Experts of a small language model.
Size: 8 layers, width 192, vocabulary 8192.
Experts: 48 experts in each of 7 layers, 288 tanh GELU neurons an expert, a sigmoid router.
Training: a variant of Muon for the experts, 591M tokens.
Below are experts of layer 4 (counted from 0) of a mixture-of-experts language model. Rows are named down (a neuron's output weights, with its number) and show model dimensions 0-191. Each number is 128 + 24 x the weight over its row's rms, rounded and kept within 0 to 255.
Before each expert's rows: a language model's description of what the expert responds to. This comes from a sample of Wikipedia text that the model never trained on.

# expert 42
Capitals inside names. Capital letters within abbreviations and compound names, such as the L in McLaren, D in O'Dowd, SSR, CEST.
down0 [149 140 162 115 137 142  94 123 116 139 141 139 161 129  76 112 172 121 149 133 144 143 128 140 132 101 137 179 118 109 116 147  98 122 135 171 124 103 115 133 106 129 123 101 121 125 127 126 118 142 101 148 136  95 123 217 101 102 130  97  99 121 175 163  73 139 149 105 137 163  96 151 112 118 132 132 138 151 108 151 126 131 127 151 119 145 162 148 104 134 137 110 139 114 130 131 108  81 105 119 131 133 123 141 129 178 108 155 160  83 115  98 148 107 115 171 112 141 134 148 144  82 166 129 148 145 114 133 145 139 131 105  90 105 140 145 156  81 147 114 181 134 142 144  71 106 135 173 119 131 136 166 149 125 122 149 150  97 104 133 157 152  87 127  73 105 150 109 118 136 159 140 128 134  88 150 128 139 113 120 100 117 110 156  74 100 116  87 101 144 122 121]
down1 [109 173 162 136 130 163 119  89 126 197  70 156 126 131 115  70 122 122 145  96 109 124 145 139 123 101 124  81 145  99 156 114 130 114 146 131 113 159 113 137 131 130 141 147 129  83 124 102 152 126 127 145 130 157 195 155 153 123 114 111 117 134 165 154 131 102 122 151 133 126 137  88 141 133 113 129 123 110 119 130 122 111  98  80 110 140 162 102 144 117 117 133 126  80 113 100 149 132 141 113 148 165 103 143 158 127 118 113  91 126 144 140 155 141 119 146 134 139 139 147 113 151 117 139 146 129 123 115 124 141 156 146 132 134  75 136 112 125 135 163 104 116 155  82 146 122 163 151 118 162 125 122  96 119 118  60 118 125 173 146 150 135  91 145 187 114 112 137  82 154 125 123 119  45 134 150 130 125 100 143 123 110 108 186 136 145 112 150  99 127 144 144]
down2 [149 169 136 141 137 217  97 131 110 160 137 132 154 140 108  97 124 109 112 134 108 107  95 139 109 130 142 147 106 120 143 163 112 172 158 168 137 151  87  45 112 132 136 117 120 116 150  97 122 133 124  99 156 147 109 143 136 119  99 100 116  96 104 131 109 126 112 154 114 136 100 167 145 147 138 129 146 124 118 137 159 159 124 129 131 153 114 137 123  91 119 174 114 132 149 123 159 120  84 107 136  98  88 107 128 152 123 132  83 190 112 121 123 146 114 161 157 122 156 153 118 121 108 134 138 111 125 106 114 103 155 113 122 104 165 144 153 143 173 154 111 110 101 138 156 126 127 153 141 136 149  94 177  99  96 124 144  94 112 121 135 147 112 113 138 154 157 133  88 119 109 108  95 116 136 121 142 136 116 121 115 173  93 195  95 124  92 126 122 145 154  95]
down3 [131 136 130 159 162 105 148 153 143 152 133 141 132 106 133  92 144 126 106 140 131  99 153 118 110 132  95 122 133 127 118 155  77 108 167  55 136 140  79 112 127 142 119 147 102 152 145  77 115 138 117 114 105 147 129  39 148 107 105  96 133 153 205 112  81  85 121 149 147 112  93 155 137 105 139 130 126 107 106  90 139 124 133 105 113 127 161 124 146 123 170 128 140 129 143 106 145 140 124 137 116 112 145 154 153 119 122 115 119 159 140 141 123  98 147 166 138 146 142 134 146 170 134 162 123 132 110 127 116 158 135 184 176 119 151 124 113 147 136 127 142 136 122 100 132  70 158 149 111 118 173 161 135 137 119  74 135 127 117 103 132 136 130 148 147  96 118 106 115  86  72  98 117  98 163 110 143 134 145 162 113 128 135 129 129 131 141 117 130 137 171 111]
down4 [ 86 103 150 139  98 117 132 130 149 136 123 117 157 189 127 150 109 140 118 145 163 160 124  93 135 183 108 114 125 151 111 112  97 166 107 145 128  87 149 117 136 134 134 111 128 154 132 135 110 138 128 119 141 115  91 141 159 145 121 106 137 112 151  94  97  78 165 154 121 128 115 155 168  94 107 118 131 133 135 113 153 139 170 133 145 125  98 139 124 159 114 163 153  92  78 138 123 112 128 101 150  98 133 114 117  90 146 158 140 119 118 110 122 133 136 125  92 153 152 130 180 150 171 130 139 107 133 103 176 156 130 135 113 151 126 120 153 128 138 129 139 118 118 125  69 113 117 126 127 173 119 103 145  83 124 131 108 130 150 108  62 120 117 130 152 142 119 164  89 162  94 122 112 110  73  89 113 166  97 106 144 106 148 195 123 141 158 106 103 162 136 134]

# expert 5
Word-start pieces, date digits. First pieces of split common words, like p, th, sp, ass, imp, and day digits in dates, such as May 30.
down2 [134 147 118 131 124  97 109 140 128 135 106 117 119 126 104 131  94  47 107 152 133  68 165 141 144 147  95  98 131 103 140 171 127  94 133 110 169 158 143 136 124 151 149 142 146 136 141 172 125 121 151 124 128 101 130 161 130 124 154 156 150 136 116 154 119 141 128  97 142 138 119 140 126 153 110 125 149 160 120 129 148 121  78 120 122 128 134 187 105 114 175 134 166 129 115 140  77 139 164 114 183 156 113 111 169 136 154 156 107 117 139 147  57 124 104 120 126 111 134 132 153  96 141 163 120  91 148 145 156 122 103 119 126 107 111  99 125  79 132  98 131 105 120  79 114 149 138 118 142 113 135 145 108 141 177 177 175 132 149 124 121 110 143 141 124 130 129 116  82 122 151 130 104 153  75 118  96  84 115 131 132 125 123 107  87 141 138 153  91 130 160 128]
down3 [144 133 113  95 139  97 118 143 135 155 145 112 182 113 122 160 159  80 144  95 134 140 144 132 131 137 130 122  92 143 125 143  72 170 151 138 151 125 124 150 123 102 114 123 137 139 131 148 149 159 107 139 151 112 137 138 136 110 108 152 118  87 120 138 132 113 144 126 120 138  85 103 110 116 129 140 125 142 125 117 137 133 106 170 120  63 111 153 146 112 115 163 138 123 160 124 128 124 172 165 132 151 113 124 155 137 152 114 120 135 107  93 118  84 135 114  99 117 148 110 121 113 131 136  65 157 152 131  84 135  86 117 138  83 135 122 118 118 106 149 172 124 145 148 139 140 141 102 161 130  94 151 121 152 106 159 100 178 114  98 145 127 172 159 172 153 132 126 104 131  67  83 100 127  75 141 202 145 127 120 161 128  95 140 136 143 115 133  66 125 113 142]
down4 [126 152  81 125 106  96 126 116  93  79 104 129 118 133 168 103 170 113 116 168 153 126 171 107 145 184 142 117 104 111 121  81  91 159 135 152 152 135 110 134 116 162 115 159 121 133 128 104 119 140 111 123 149 141 139 127 142 136 128 142 118 132 159 126 108 163 137 131 165 124 139 122 139  92 125  95 113 191 112 136 149 120 118 109 114 148 136  82 140 136 118  84 123 163 143  89 138  98  67 111 122 112 155 158 131  93 115 121  98 101 118 145 118 148 170 135 150 176 189  97  96 169 135 112  80 149 136 139 155 129 129  87 120 159 133  99 103 128 145 129 104 131 126 112 117 118 109  96 196 170 139 143 151 105 132 116 125 138 117 123 128 164 123 115 121 137 143 104 170  93 165 107  93 108 131 150 135 139 129 124 149 116 137 169 157 127  95 137 103 126 148 106]
down5 [133 104  99 103 106 154 153 157 139 150 164 161 153 129 104 128 107 143 124 133  92 133 119  78 156  93 118 139  93  99  98 153 133 113 182 144  78 123 117 146 122 151 149 109 105 149 150 142 152 109 118 110  94 144 147 102  89 153 110 151 106 169 148 120 124 147 131 148 109 137 100 157 143 115 106 129 135 145 140 106 104 104 125 132 133 154 122 116 142 134 114 112 137 142 162 147 110 100 123 104 113  89 130 120 107 136 110 127 147 154 156  98 159 130 134 107 104  93 150 112 141 121 123 129 129 146 108 124 174 145 120 172 122 111 133  69 108 167 154  92 152 133 182 140 123 101 150 107 126 101 189 114 119 114 163 182 167  86 106 143 101 128 120 187 127 178 117 154 147 144  87 137 110 139 120 130 110 174 139 124  84 133 114 123 138  82 143 100 122 134  86 148]
down6 [118 166 174 171 175 124 139  95 117 145 115 157 133 113 141 139  92 143 138 154 125 146 134 107 137 179 106 118  86  96 143 149 176 147 148 156 127 138 128  90 127 173 141 118 133 176  81 185 111 153 125 137  71 166 146 129 160 102  92 118 129 130 130 125 102 137 135  95 131 101 119 126 137 125  88 140 156 109 116 145 120 149 110 101 148 153 127 148 109 134 128 116 103 135 143  95 127 187 116 133 153 127 115 173  98 145 134 103  90 162 129 162 119 145 153 102 119 147 107 110  77 104 145 112 108 120 142  97 157 141 126  97 127 123 114  91 129  93  78 119 135 115 117 150 101 121 100 119 150 119 135 139  91 150 117  88 149 138 134  93 127 179 116 157 143 148 102 143 140 117 113 112 175 133 156 132 135  91 130 175 102 125 112 137 121 126 116 136  74 140 109 108]

# expert 41
Infobox field labels. Field names, colons, dashes and coordinate marks in infobox lists, such as Coordinates, Synonyms, Died, ChEMBL:, Labels:.
down0 [164 134 154 123 177  76 165 153 112 138  96 151 136 153 120 142 171 101 114 116  90 141 152 122 168 145 130 139 165 115 163 142 143 184 126  89 111 118 136  91 173 135 173 127 116 140 128 138 148 133 162 159 188  91 130  56 127 151 122 152 111 111 115 117 121 111 108  83 128 130 120 107 105 137 106 139 133 172 110 155 144 107 119  99  94 119 145 116 112 180 108  74 144 129 118 149 137 124 144 142 153  92  74 135 121 113 131  77 119 143 135  93 141 156 101  99 152 142 156 180 165 109 128  92 115 113 140 123 156 118 121 137 128 135 135  88 131 150 112 114 145 122 141 119 118 142 109  94  95 147 124 143 116 131 126 119 101  99 110  95 133 135 156  97 155 151 119 117 124 147 116 142 107 163 112  87 104 144 120 134 146 131 132 143  78 133 165 119 111 136 137 119]
down1 [112 136 182 146 117 123 108 130 152 121 169 148 101 149 107 120 144 128  98 130 122 104 109 147 174 129 138 127 139 137  87 110 158 194 128 104 110 105 120 127 133 149 111  87 162 107 161 126 124 178  97 126 166 139 166 166 144  82 167  87 127 124 132 129 180 127 136 171 105 118 118 149 140 138 129 142 105 168 112  96  94 126 135 126 118  73 105 158 139 138 133 139 140 144 133 154 153 124  98 125 119 147 127 190 158 125 111 153 144 138 134  80 111 139 122 123  88 119 110 113 132 140 144 132 142  98  90  94 101 119  99 127 125 159 112 134 116 100 123  84 138 111 105  88 126 102 139 178 144  92 151 131 146 141 129  99 144 131  89 121 117 151 155 151 137 130 155 154 101 167 102 147 110 103 159 133  91  86 115 161 126 141 154 133 122  81 146 102 107 104 109 150]
down2 [ 89 151 130 112  86 149 100 124 101 121 130 135 168 114  92 121 130 124 106 108 156 101 132  90 124  96 120 106 140 170 121 105 115 117 139 144 144 129 128  94 122 109 157 152 137  94 127  94  84  89 100 137 115 113  80 103  81 125 131 111 160 115 139 114 145 109 147 126  98 155  99 110 135 172 140  89 141 115 101 184 123 153 158 129 139 110 143 151 180 110 149 129 112 119 148 114 141 119 106  97 115 135 165 138 131 168 129 149 149 136 151 123 146 128 139  89 170 166 133 123 146 134 131 192 133 162  98 170 106 159 100 130 160 111 121 110 141  95 125 108 158 154 131  96 136 116 136 124 147 144 141 139 110 147 147 140 106 138 128 165 151 138 108 145 174 192 130 127 103 114 141 106 110 127  94 173  93 114 160 128 140 152  86 134  58 130 149 142 107 156 130 122]
down3 [112 138  88 169 140 173  76 151  93 141 150 129 115  97  90 112 140 137 154 119 157 125 111 102 103  94 142 114  90 105  98 149 145 150 121 144 146 130 135 157 141 164 118 124 150 111 169 148 179 126 153 158 163 127 160 134 115 153 152 117 112 119 141 117 115 120 128 114 132 134 109 148 115 112 119 126  99 122 109  72 138 156 139 170 100 180 162 164 135 132 167 147  82 164 116 168  97 158  86 129 105 132 120 131  98  74 122  90 125 128 131 120 137 146 139 133 143 106 126 123  70 144 123 104 146 101 149 133 126 129 104 170 167 117 136 107 100 170 134 135 114 120 113 127 160 143  95 127 126  74 128 118  89 130 146 143  65 120 122 166 106 131 113 144 137 118 100 152 116 114 124 125 156 140  90 102 116 126 137 126 124 143 177 174 167  90 109 138 125 128 124 125]
down4 [158 123 176 140 167 148 113 111  97 115 112 136 121 113 141 153 149 114 133 108 104 118 108 146  88 136 130 166 138 120 116 106 117 102 145 103  99  87  94 114 123 110 122 144 162 137 109 165 140  80 115 125 108 111 136 112 116 139 130 189 145 150 106 150 101 115 144 128 156 147 119 117 139 130  86  85 137 143  96 127 143 102 156 114 109 156 105 108 128 146 138 102 135 120 115 115 107 117 134 143 111 124 143 158 155  75 117 106 105 145  99 140 128 150 136 127 163 164 137 114 162 162  75 124  93  85 110 147 142 162 111 139 131 137 106 119 116 122 153 118 105  98 139 185 180 113 115 138  96 109 166 100 132 146 127  93 143 156 160 141 110  91 114 149 120 157 119 188 115 139 123 152 141 170 170 120 163 123 188  96 144 126 119  92 112 129 175  97 165 129 118 101]

# expert 45
Past-tense verb endings. Past suffixes like ed, ted, ined ending split verbs or words before by, to, in, as in Led, Ledger, climbed.
down0 [107 120 130 100 108 113 137  87 123  89 147 138 172 127 176 109 103 140 124 111  70 145 114 144 126  99 137 112 149 164 109 143 150  95 135 145 118 111 111 152 146 129 109 130 109 128  96 122 133 193 142 143  90 146 119 149 108 111 167 116 131 109 152 130 113 169 132 168 128 125  77  86 122  99 111 117 147 165 117 100 120 125 136  96 127 113  96 149 184 114 158 131 161 129 103 139 138 114 113 129 151 121 172 102 113 153 143 114 166 142 115 111 119 132 108  90 155  91 137 171 151 156 138  98 102 105 148 152 142 109 152 122  91  97  86 205 132 118 103 126  94 120 157  80 101  99 130 147 123 155 130 103 139 103 154 120 121 103 157 142 109 152 102 166 121 106 108 147 160 146 118 131 133 166 149 172 128 157 130 144 118 135 154 136 121 125 115 142 111 170 129 106]
down1 [113 124 113 163 138 113 134 151 131 102 131 136 155 128 114 136 146 114  88 119 102 112 161 110 146 131 104 158 126 133 138  90 139 135 115 123 166 166 104 107 154 103  91 141 121 161 133  77  93 124 114 132 133  96 138 124 113 124 136 120 119 135 172 179  95 102 145 109 135 134 158 127 108 158 151 158 111 126 130 123 153 168 116 116 120 148 136 133  92 105 152 153  87 119  46 113 156 119 143 118 133 154 120  99 112 163 140 133 139 136 104 145 165 137 114 145 127 149 159 154 145 116 113 107  79 122 149 126  82 152 170  92 166 102 115 114 174 124 109 155 120  90 100 116 148 130 108 123  91  97 105 107 144 144 119 157 160 126 123 100 125  87 110 156 126 141 144 191 176 147 159 115 109 107  98  95 145 131 124 140 133 128 173 111 137 124 150 144  74  98 176 140]
down2 [162 144 115 149 129  83 114  98 152 160 114 182 121  92 155 100 125 147  95 115 132 140 106 135 120 152 136 126 103 142 197 118 157 155 157 130 117 165 138 117 114 117 151 137 123 105 124 139 120  87 133 169 126 139  91 106 142 132 107 107 128 144 125 177  91 109 101 147 119  88 141 123 163 117  95 115 142 126 131 104 103 132 126  73 146 124 140 130 184 142 183 152 129 116 123 118 142 137 128 131 126 139 141 127 142 128 131 115 140 123  97 101 144 101 158 113 112 105 189  94 144 143  84  64  93 121 125 122 141 138 139 101 137 156 129 146 132  95 139 146 112  95 170 149 129 142 166 135 164 148 119 124 110 155  99 130 145  85 142 109 145 145 124 128 157 115 105 123 145 102 131 149 108 110 113 101 103  63 127 140 132 120 181 120 143 136  66 128 184 136 125 113]
down3 [124 139 106 141 132 141 140  84 120 165 128 112 138 124 151  91 105 120 146 107 133 114 105 114 112 128 137 161 153 111 117  95 129 139 113 143 112 127 165 138 132 146  94 120 118  62 114 153 147 180 154 109 151 118 139 124 100 169  97 123 169 162 145 113 164 138 135 101 157 165 125  89 111 127  99 116 107 125 124 127 126  88 104 143 137 111 152 163  89 169 144 119  85 137 105 174 134 163 117  84 127 111 115 135 130 122 159 148 141 159 138 107 147 155 154 170 131 136 126 135 126 159  98 124 142 154 124 146 181 127  81 143 124 113 168 139  66 161  99 104  76 127 138 136  95 124 116  95 117 150 149 153 105 122 161 129 108 156 132 110 118 111 150 113 112 147 166  73 133  87 180 111 105 129 145 107 161 104 134 149 108 112 149 110 116  79 133 121 139 144 105 122]
down4 [165 114 147 115 142 149 153 117 116  98  95 161 140 104 143 131 110 139 111 109 148 144 127 118 114  97 132  94 109 125 156 136 149  82 126  95 162 168 123 128 117  94 141 128 109 113 122 105 142 177 105 111 140 103 212 119  94 131 124 128 129 118 115 125 148 111 142 114 145 124 127 101 112 123 140 147 169  85 142 136  96 101  76 173  99 103  97 124 101 106  91 118 114 115 126 142 136 116 135 149 146 199 145 123 148 165 130 150 111 104 132  89 165  97 152 113 136 163 117 131 147 125 126 133 107 140 119 122  73 154 124 146 149 125 110 144 166 124 111  99 158 111  82 127 115 122 150 112 133 173 122 153 128 162 154 110 106 109 148 121 152 121  98 117 150 173 150 191 154 121 150 127 145 100 139 116 118 168 101 138 145 167 179  93 129 113 122 142  95  99 105 130]

# expert 16
Table row starts. Pipes opening new table rows and result cells, especially in win/loss match records, plus W, L, Win and Loss.
down1 [118 152 135 120 145 164 135 101 139 102 152 147 140 158 125 110 109 125 127 115 164 132  75 140 133 166 157 104 131 115 126 138 113 141 154 158 151 104 115 102 136  89 110  96 133 114 116 108 119 110  94 104 158  92 103 106 179 171 148 102 136 122 123 112 162 132  94 125 105 164 115 108 172 161 123 126  96 108 134  96 140 161  75  95 132 132 132 119 134 119 170 112 162 134 137 134 107 129 109 151 167 119 121 116 147 125 139 172 139 108 180 108 128 126 181 136 135 123 104  81  85 143  95 129 134 128 120 150 154  90 151 112  79 132 159 149 146  94 161 106  91 116 131 119 111 131 125 142 114 126 123 157 145 146 141  83  77 145 121 138 131  99 131 136  79 159 107 152 151 125 140 113 181 135  98 124 122 140 146 106 104 126 171 136 173 109 120  94 164 178 126 140]
down2 [111 142 124 131 163  90 167 107 151 177 138 156 155 100  86 137  74 112 150  93  83 129 145 137 133 100 173 138 127 147 120 106 130 123  70 142  98 119 122 105 151 113  99 123 131 124 121  90 146 134  87 146 138 144 118  87  93 142 137 152 115 154 138  82 165 150 135 153 140 167 147 171 104  95 116 151 151 137 160 132 126 136 113 165 145 131 159  79 151 119 100 113 128 124 122 153 119 141 176 150  98 124 161 140 131 108 124 159  91 161 135 148 135 150 135 131 149 137 128 120 131 129 105 107 123 149 140 164 124 150  89 118 155 112 127 156 165 143 184  78  98 114 142 113 161 147  88 109  99 130 110 145 123  80 150 112 135  86 112 145 135 123 126 102 123 107 160 117 107 106 127 118 127 139 106  99 121 164 106 123  87 110  99 139 118 154 106 145 113 174 148 155]
down3 [132 175 137 154 124 161 144 153 161 135 151 110 120 127 101  92 144 114 103 168 140 107 129  80  94 123 157 132  91 107  88 118 142 101 129  61 139 124 127 110 112 115 126 107 141 118 115 160 102 148 128 100 110 158  79 148 176 108 144 160 114 106 168 118 135 159 114 132 136 116 112 138 144 122 136 126 179 117 114 160  84 139 152 139 110 114 159  95 145 133 111 168 160 125 153 145  86 141 115  87 130 133 124  87 109 112 102 132 169 120 149 138 149 140 149 142 141 119 162 102 127  97 105 133 101 159 135 121 108  92 121 154 164 103 113 142 124 154 102 132 116 147 116 127  90  78  74 123  90 122 173 139 103 140  79 128 135 159 148 102 158 147 114 138 126 113 192 123 143  96 110 162 119 110 153 123 164 103 142 123 143 105 132 130 160 146 121 127 159 156 156 130]
down4 [ 97 104 123 121 103 137 135 186 173 134 124  86 125  84 105 143 170 121 132 121 112 166 132 111 101 154 119 108 106 134 162 133 130 137 147 154 180 151 104 149 113 152 112 104 100 100 130 132 131 122 189 106 138 123 168 133 114 144 113 123 156 105 109 125 132 151  95 141 103  97  87 134 107 105 125 116 110 150 128 144  91 157 147  96 135 136 129 176 160 126 132 160 121  85 123 140 114 130 144 181 129 118  87 120  63 139 154 145 107 102 104 109 126 144 159 103 129 103  83 166 138 129  84 125 141 133 133 112 106 125 162 182 102 132 117 124 130 116 114  99 169 115 135  91 127 155 128 120 128 144 133 103  79 153 138 101 110 120 112 103 145  98 172 152 110 141 135 132 157 156 147 113 103 118 138 142 132 188 117 123 174 107 118 128 147 140 122 139 141  92 164 168]
down5 [142 107 117 149 154 106 120 155 132  95 116  90 132 160 124 124 127 134 148 144 156 167 118 180 195 102 110 115 118 115 102 147 134 158 126 145 127 185 146 131 121 132 128 130 110 112 133 136  80 100 111 105 135 124 172 145 125 151 105 127 136 127 133 129 110 117 156 111 138 155 151 122 166  81 105 142 102 129 138 169 119 149 130 122 126 112 140 146 149 162 130 170  72 121 129 167 134 119  92  98 144 124 103 131 114 150 149 120 114 115 107  93 121 122 125 114 141 138 105  79 135 107  86 155 179 110 109 124 137 111 123  55 136 194 173 152 115 113 122  97  92 149 110 149 138 119  94  74  97 129 160 151 123 109 147 135 158  85 110  99 131 136 102 137 170 139 119  98 161 135 147 161 145 120 127 135 117 139 122  90 132 146 103  99 105 126 137 162  99 145 115 157]

# expert 27
Sports results and tables. Scores, minute marks, country codes, pipes and line breaks in match reports, league tables and wrestling results, e.g. Haaland 41', NED.
down0 [138 124 100 106 155 123 134 112 126 151 120 119 177 175  95 146 120 120 116 128 165 122 149 133 114 174 118 147 116 122 155 136  99 111 109 134 122 130 148 156  92 172 105 161  70 120 102 136 131 133  91 123  80 185 140 139 137  96 119 131  79 125 128 109  92  95 176 187 135 164 113 136 116 162 136 135 137 134  86  90 123 150 109  86 103 121 144 123 113 120 124 140 161 131 126 114  98 156 110 120 117 155 131 156 136 122 139 144 132 152 144 141 130 161 108 136  96 124 165 117 153 127 150  66 136 122 127  92 107 159 110 112 138 133 128 147  92 122 130 117 127 150  99  87 133 121 167 184 179  77 116 137 138 153 130 130 112 123 136 106 116 106 111 145 127 123 113  91 144 104 136 163  92  82 134 169 108 155 132 122 155 109  99 108 133 134 111 165 158 162 116 157]
down1 [ 92 135 108 131 115 104 140 137 102 115 131 178 132 107 102 130 153 152 135 159 113 127  88  99 160 142 142 152 112 143 108 143 148 103 150 150 128 141 124 144 105 148 104 153  72 107 122 106 100 167 137 135 126 139 101 143 140 114 121 117 160 157 103 103 153 181 138 119 140  99 134 154  53  31 172 169 117 140 111 134 119 110 155 141 112 128 139 143 146 115 106 136 188 123 151 105 121 123 125 143 127 156 132 126 144  96 105  92 127 180 112 102 151 112  99 134 140 123 109 163 146 111 121 132 128 137 125  96  81 124 129 112  91 149 130  95 121 150 129 136 114 130 138 147 154 111  77 139 140 159  98 116 148 151  82 120 119 139 121 101 152 148 105  86 106 136 114 138 143 146 134 174  89 126 130 141 130 121 154 142 149 192 153  98 129 103 153 125 127 115 141 156]
down2 [127 131 168  65 115 121 148 126  90 103  91 129  73 114 124 186 133 113 106 119 122 145 105 154 104  97 134  62 116 106  78 154 135 136 102 155 117  97 164 128 104 159  91 150 108 157 131 137 126 133 161 158 103 143 147 151 115 124 123 151 156 129 141 136 133 130 146 125 153 139 134 144 131 116 143 119 140 112 116 124 138 186 104  94 108  98 158 105 112 119 141 155 130 124 150 139 168 117 117 143 137 155 146 113 172 121 102 104 127 178 156 104 128 132 136 120 131  95 119 149 123 103 162 118 132 151  73  86 100 118 129 148 128 140  99 112 123  95 116 113 108 115 136 128 151 145 143 106 143 113 136 144 148 163 166 128 167  99 124 135 127 116 134 111  78 167 104 145 141 196 111 101 104 114 139 141  92 189 127 121  99 167 136 138  92 166 147 132 131 153 122 109]
down3 [134 160 114 118 155 120 159 108 110 103 130 120 106 151  97 122 108 132  80  88 148 148 156 162 116  97 110 123 129 139  94 124  90 125 136 157 140 119 145  87 128 115 109 140 138 160 115 111 121 158 144  91  92 129 166 147  79 119  60 143  92 141 119 148 108 137 123  93 132 117 113 141 113 128 104 147  73 201 136 183 171 126 152 157 123 140 133 147 133 140 152 128 150 120 111 155 105 145 135 140 164 117 132  93 129 103 130 138 111 162 145 139  98 155 155 128 108  82 123 139 102 125 104 108 125 152 146 134 101  99  95 139 126 122 149 117 127 129  98 126 137 140 117 122 124 103 115 166 105  80 150 141 134 133 156 169 103 140 119 155 122  96 101 130  99 128 142 137 152 111 156 133  86  97 177 115 162 103 144 123 138 146 185 107 158 133 154 106 147 193 133 137]
down4 [ 71 172 109 111  88 119 161  99 117 162 126 168 148 130 130 122 135 144 111 125  98 116 127 139 122 129 166 124 122  98  79 129 135 156 142 148 135 172 112 108 109 111 162  82 143 160 181 169 108 155 142 107 130 156 146  90 131 141 116 115 129 166 100 123 125 156 109 124 137  80 125 131 148 133 126 127 120 139 128 117 174 180 146 124  90 113 115 133 151 124 131 104  97 123 112 111 143 115 145 125 121 111 152 155 159 183 130  86 121 121 130 155 141 117 179 150 140 129 126 117 116 124 124 193 131 152 117 120 139 109  87 152 137 138  99 103 155  80 122 100 124 127 114 138 134 131 124 120 145 132 101 171 122  74 127 143 134 108  90 117 126 140 143 137 132 124 135 120 115 144 112 133 108  98 105 143 114 171  82 104 129  90  91 111  95 144 115 161 201 135  87 163]